python train.py --moe_layers=[2, 3, 4, 5, 6, 7, 8, 9, 10, 11] --balance_bias=true --vocab_size=2048 --norm="rmsnorm" --optimizer="muon_variant" --batch_tokens=131072 --seq_len=1024
Below are experts of layer 2 (counted from 0) of a mixture-of-experts language model. Rows are named router (the router's row for the expert), gate (a neuron's input weights, with its number), up (a neuron's input weights, with its number) and show model dimensions 0-63. Each number is 50 + 10 x the weight over its row's rms, rounded and kept within 0 to 99.
After each expert's rows: "comes after" lists some tokens at least twice as common just before its tokens as in all text. This comes from a sample of Wikipedia text that the model never trained on. Tokens count by the router's weight.

# expert 163
router:40 59 54 55 50 37 28 31 43 31 43 64 66 78 51 44 55 65 62 47 37 45 66 50 44 51 59 55 58 46 51 40 35 62 41 47 50 41 59 51 45 46 56 58 39 54 59 60 54 34 59 31 48 38 56 49 56 36 36 49 50 47 55 52
gate0:31 51 45 49 41 59 58 42 48 62 46 52 70 62 65 50 60 36 52 40 54 50 49 69 54 48 41 58 57 51 26 43 57 65 49 50 40 56 58 64 33 36 61 50 47 47 38 49 42 45 44 29 44 48 46 62 72 48 39 42 70 56 40 39
up0:61 57 49 50 65 57 53 54 61 46 59 49 51 38 38 64 45 51 73 53 55 66 47 53 48 34 68 56 48 54 46 40 62 53 69 41 60 37 52 45 59 71 37 64 38 65 48 46 44 74 56 50 50 50 48 36 41 47 46 48 40 64 48 41
comes after: " O", "-", " |", "O", " (", ":"

# expert 26
router:41 54 38 37 33 49 50 45 51 36 47 47 43 59 64 61 55 61 44 28 52 60 50 78 50 50 44 61 38 39 39 31 52 56 52 52 33 58 74 51 53 51 51 54 37 35 52 54 60 28 53 66 69 28 54 46 44 48 38 55 56 39 50 56
gate0:32 59 56 28 36 56 48 48 52 47 64 54 52 50 46 50 42 30 38 47 40 58 58 62 46 64 59 45 55 51 47 45 50 55 34 45 41 60 47 67 52 68 49 55 36 38 57 29 48 38 47 57 58 46 56 42 42 39 44 66 49 52 68 44
up0:51 55 50 42 62 54 56 44 64 35 61 49 59 53 59 53 42 62 64 47 25 32 67 30 52 59 51 46 46 55 53 53 55 55 44 58 44 44 49 39 48 45 47 51 49 67 42 57 51 66 63 49 67 34 39 51 68 53 56 44 51 57 34 29
comes after: "ri", "vi", "man", "ur", "ver", "ci"

# expert 119
router:44 58 34 53 30 54 53 45 51 44 49 56 57 59 42 54 52 47 43 33 46 41 60 73 36 52 46 42 58 46 54 67 51 52 36 41 40 66 60 43 44 60 58 36 62 39 47 55 61 44 56 52 39 42 55 54 38 55 44 38 42 28 56 52
gate0:64 62 54 43 54 63 52 54 50 46 46 39 45 46 50 46 41 26 35 35 48 45 62 55 60 53 41 35 52 32 53 45 69 52 36 45 59 55 55 28 57 45 61 52 78 63 48 48 57 43 48 58 46 41 61 49 45 40 63 38 50 43 31 61
up0:49 43 59 52 66 42 51 40 39 57 50 42 57 38 58 41 38 59 39 39 47 41 31 45 52 45 41 54 55 28 61 40 48 44 50 54 73 35 49 54 61 45 59 48 47 36 47 71 58 44 40 51 59 38 45 61 61 40 43 65 21 58 32 46
comes after: " d", " Su", " pro", " Vi", " su", " D"

# expert 103
router:49 45 53 45 28 43 51 44 55 33 56 51 31 58 45 53 51 52 52 47 50 59 51 68 48 57 60 47 46 49 35 73 52 55 52 56 46 57 67 42 40 64 48 63 38 39 61 65 53 36 51 55 43 29 54 51 50 36 39 42 59 49 41 54
gate0:50 57 54 31 39 30 54 44 63 48 41 37 60 51 49 48 51 34 48 50 38 50 46 53 68 73 58 57 57 52 63 44 70 37 52 56 47 56 39 54 28 47 47 63 41 45 48 54 40 54 61 35 47 62 42 35 49 48 49 40 55 44 33 29
up0:52 57 49 72 40 42 35 64 45 54 56 57 45 52 54 60 62 33 56 50 52 42 43 46 54 24 45 43 55 49 53 52 44 60 55 65 47 47 72 57 45 43 45 37 50 47 53 52 40 47 60 52 63 56 54 60 53 61 61 50 48 72 64 57
comes after: "ur", "d", "ad", "or", " Ad", " War"

# expert 81
router:39 80 44 55 43 57 52 47 47 40 48 60 57 65 61 52 44 45 54 50 53 62 50 56 56 41 61 50 60 50 45 54 41 53 41 37 34 51 73 53 33 40 64 56 52 43 61 50 53 39 52 51 47 49 52 54 42 50 26 59 67 55 45 40
gate0:38 53 37 60 45 73 59 50 46 35 40 56 60 47 56 65 44 56 55 52 30 47 56 35 49 53 36 43 46 36 42 39 41 56 36 50 62 44 47 48 39 42 39 54 37 44 52 41 37 50 32 53 55 44 55 37 63 58 39 59 50 60 45 49
up0:58 52 46 31 59 45 41 48 50 51 57 58 43 43 44 47 40 47 66 41 55 45 40 53 58 46 59 49 52 39 58 50 73 64 49 55 54 46 81 31 56 44 51 49 25 40 53 32 61 50 59 49 43 65 63 59 43 53 59 62 58 50 24 46
comes after: "\n", " Al", "---|---|---|---|", "self", " two", "|---|---|"

# expert 63
router:48 51 41 50 55 60 49 56 53 46 55 54 42 49 31 37 49 51 64 60 43 46 56 62 40 53 68 65 49 29 50 43 59 72 45 51 45 54 67 53 32 53 43 55 23 48 48 60 51 46 64 48 63 49 53 69 51 41 54 52 47 28 39 50
gate0:39 40 44 63 34 53 48 36 58 56 67 38 38 40 53 56 67 41 54 48 42 60 60 44 56 56 70 36 48 56 49 53 48 60 41 43 61 47 51 64 49 72 41 43 43 36 58 55 57 59 68 57 46 41 58 44 46 55 45 42 54 55 53 36
up0:49 39 75 56 58 60 59 44 67 46 50 39 58 54 42 46 64 47 47 48 48 44 50 35 49 59 58 35 60 46 66 58 28 59 58 64 49 49 38 51 65 46 46 41 40 40 52 60 59 63 49 50 56 54 34 49 49 61 55 47 41 65 49 59
comes after: " |", "-", " the", ":", ",", "."

# expert 115
router:39 51 38 62 50 44 43 45 46 32 46 58 47 64 56 53 33 61 48 55 54 54 45 53 62 40 62 58 36 44 49 49 51 52 50 54 46 54 62 53 35 52 61 57 45 50 56 51 53 40 75 60 48 52 61 40 30 27 37 57 64 34 53 66
gate0:46 41 38 51 50 41 67 52 48 60 47 62 45 61 46 59 45 50 42 48 51 39 65 56 63 62 64 51 47 68 66 43 52 58 39 63 52 52 66 47 32 41 58 50 49 57 44 58 46 45 64 62 50 46 49 50 56 49 37 53 48 30 50 59
up0:45 51 46 38 64 56 46 34 43 56 49 42 49 49 44 64 47 27 36 62 28 42 45 49 51 66 64 58 55 56 55 28 45 59 35 60 50 46 61 63 37 53 44 33 56 58 55 76 53 60 44 70 51 63 73 52 43 42 37 46 54 34 48 47
comes after: "o", "s", "et", "z", "y", "t"

# expert 132
router:38 56 40 61 42 41 45 43 50 49 40 66 57 55 51 39 34 68 46 37 54 54 54 61 54 51 57 71 55 54 34 63 45 50 29 45 33 43 54 60 39 61 59 43 36 49 60 42 57 45 70 55 40 44 47 49 45 31 52 40 69 45 61 43
gate0:50 39 33 60 43 50 55 45 44 53 51 39 46 56 51 37 36 57 41 38 62 41 57 51 44 49 63 50 66 56 53 65 65 45 48 50 41 43 56 64 49 62 41 30 52 47 36 48 56 37 63 45 41 55 62 62 39 49 52 53 56 42 51 40
up0:54 46 40 54 18 73 47 63 51 43 37 51 55 54 55 57 59 59 52 43 45 43 40 32 46 53 36 55 50 59 50 68 45 46 56 53 48 44 47 51 52 23 59 29 45 39 41 41 50 39 62 51 30 56 53 45 31 56 59 49 60 56 48 65
comes after: " ", " tr", " h", " (", "ro", " Ro"

# expert 61
router:52 53 42 52 44 28 52 39 51 38 38 60 65 47 49 59 51 62 43 39 59 50 57 57 55 26 44 64 70 47 37 49 46 55 46 44 55 63 59 58 43 51 48 51 39 55 48 52 56 47 58 64 37 34 72 50 44 52 50 45 42 27 56 44
gate0:46 46 41 56 48 49 67 46 42 43 45 45 56 44 47 50 41 56 59 64 48 65 45 76 55 56 36 47 64 49 33 74 27 33 50 53 54 52 39 50 44 62 46 40 44 47 63 48 42 58 47 53 61 58 69 49 55 40 45 51 67 31 57 41
up0:62 49 53 62 37 42 63 61 48 46 53 54 62 51 21 60 39 56 37 42 64 48 55 41 57 50 58 50 59 41 69 39 47 63 54 42 47 50 50 53 25 67 49 53 50 54 48 47 51 65 48 58 45 57 47 62 49 46 51 68 54 48 56 48
comes after: "s", "cu", "c", "bu", "ru", "ra"

# expert 87
router:43 70 34 50 46 59 39 36 44 37 45 51 39 53 51 60 46 42 52 44 48 67 43 67 70 37 69 42 67 56 54 53 39 58 38 39 36 47 74 44 48 44 45 52 47 41 54 60 59 27 57 40 60 50 42 48 41 58 24 43 60 52 50 40
gate0:50 52 64 45 65 74 56 61 50 35 42 59 60 54 47 61 38 60 42 44 64 44 44 46 45 41 59 55 68 38 55 60 54 54 36 55 38 58 48 48 64 55 60 50 51 61 44 62 37 54 63 54 38 43 46 61 51 63 38 48 40 84 47 65
up0:41 44 29 34 51 46 58 34 49 61 55 44 62 42 42 43 62 52 39 43 45 44 45 43 43 71 48 38 45 59 51 51 46 43 51 52 49 38 64 44 72 48 42 43 31 51 46 55 54 30 59 51 55 49 47 57 56 53 42 66 39 33 44 60
comes after: "\n", "er", "row", "der", " by", " Russia"

# expert 183
router:62 71 50 63 46 37 39 40 57 51 52 50 57 58 53 22 55 56 42 52 46 64 46 58 46 47 57 63 60 48 49 80 65 60 25 46 48 54 60 38 41 57 71 60 57 52 59 53 53 50 66 42 35 50 45 42 42 32 38 37 68 45 50 50
gate0:52 24 64 66 53 46 34 45 49 48 47 49 33 70 43 42 59 48 59 38 67 64 39 51 54 52 67 55 59 51 56 61 63 43 35 51 51 46 41 44 35 57 50 65 59 39 47 52 59 67 39 44 48 68 67 48 42 32 38 50 63 53 45 39
up0:58 40 52 44 52 64 56 48 53 39 43 53 66 41 51 45 53 39 43 35 50 52 43 65 40 66 53 61 42 49 51 67 63 51 40 53 46 63 45 61 45 47 60 44 65 76 52 49 62 59 63 53 61 44 14 49 41 51 40 46 56 42 48 73
comes after: " H", " h", "H", " m", " b", " ("

# expert 185
router:41 46 45 44 49 38 55 51 64 56 43 63 47 66 43 41 47 46 59 43 42 46 66 74 43 49 59 43 55 55 24 51 62 53 46 53 27 58 64 35 40 55 51 71 41 40 66 55 46 59 53 40 60 44 68 56 62 53 41 54 49 36 50 53
gate0:61 58 47 55 47 58 45 60 58 44 48 51 47 38 48 58 43 49 55 25 44 60 61 59 59 46 61 38 65 41 50 48 42 55 65 60 49 47 72 75 45 57 59 59 53 54 37 49 42 44 45 61 53 61 46 68 54 34 61 70 55 53 42 60
up0:42 51 52 55 53 46 65 38 39 57 55 44 66 63 38 51 42 40 60 46 47 51 53 47 54 60 53 28 39 42 54 47 38 51 68 43 61 56 47 52 42 62 53 51 32 40 39 42 54 52 37 50 31 56 52 55 48 48 34 52 74 45 55 61
comes after: " ", ")", " 0", "%", " 1", " 2"

# expert 253
router:46 46 47 52 30 40 32 26 53 42 36 73 44 60 46 34 44 58 60 36 45 45 38 51 47 56 42 60 44 64 41 64 43 56 57 37 49 68 63 45 41 53 47 47 56 36 52 48 51 41 57 37 43 48 51 36 62 44 48 52 56 49 53 67
gate0:52 61 49 60 35 47 53 34 52 53 36 62 45 55 49 36 60 48 47 46 51 59 47 51 30 57 43 65 33 55 33 69 35 42 55 35 39 54 41 62 54 55 34 64 62 53 48 36 48 64 46 49 48 48 58 62 61 45 55 51 46 65 67 53
up0:55 52 51 60 61 38 51 43 70 50 56 59 32 40 58 48 35 75 43 58 60 51 55 38 77 44 68 62 62 57 42 67 56 59 53 56 43 40 60 69 55 49 50 55 67 60 44 49 62 59 57 46 71 49 39 42 43 43 71 47 57 43 43 42
comes after: "A", " A", "S", " U", "R", "I"

# expert 37
router:51 46 52 50 44 34 45 53 64 35 39 57 43 59 41 47 50 60 51 40 52 65 47 60 58 31 61 58 34 45 51 63 52 46 53 57 32 49 66 44 46 50 42 66 34 48 52 51 47 45 48 48 48 23 59 36 46 54 34 29 69 55 53 56
gate0:44 54 59 47 64 59 36 32 46 41 61 56 42 46 48 49 53 42 38 48 67 48 39 58 69 42 54 56 37 55 48 51 45 39 36 59 44 60 55 35 45 53 67 45 43 44 61 43 48 59 38 41 35 32 55 62 70 65 75 47 76 70 52 48
up0:72 76 46 55 31 50 49 33 47 40 42 51 50 46 57 33 52 54 53 43 57 34 64 38 46 44 40 44 56 45 53 30 67 49 40 47 54 44 50 62 47 44 40 53 53 58 32 49 48 49 45 43 50 41 51 50 87 58 60 48 42 48 34 41
comes after: "w", "ho", "wa", "ra", " w", " work"

# expert 249
router:38 45 54 48 54 53 54 55 43 57 57 58 52 42 52 35 19 50 57 58 64 25 53 61 59 55 57 48 52 39 52 43 70 44 34 64 44 46 77 29 44 50 56 38 50 50 62 55 47 52 42 50 62 56 45 65 69 36 56 55 41 47 45 54
gate0:45 73 56 23 63 52 47 60 58 42 41 50 51 46 79 50 52 46 35 52 61 32 54 53 38 48 39 50 43 47 40 46 42 52 53 43 64 47 54 53 51 41 52 59 67 43 49 40 52 34 59 70 40 39 63 61 72 67 55 56 39 76 46 47
up0:61 67 38 65 54 57 59 40 57 38 36 46 56 37 52 31 39 42 60 57 37 51 50 51 45 52 44 49 64 51 54 45 82 69 51 66 33 57 51 38 45 41 61 58 60 72 53 58 55 51 46 46 54 52 32 54 47 44 62 55 47 34 34 51
comes after: " the", " |", " and", " a", " to", " was"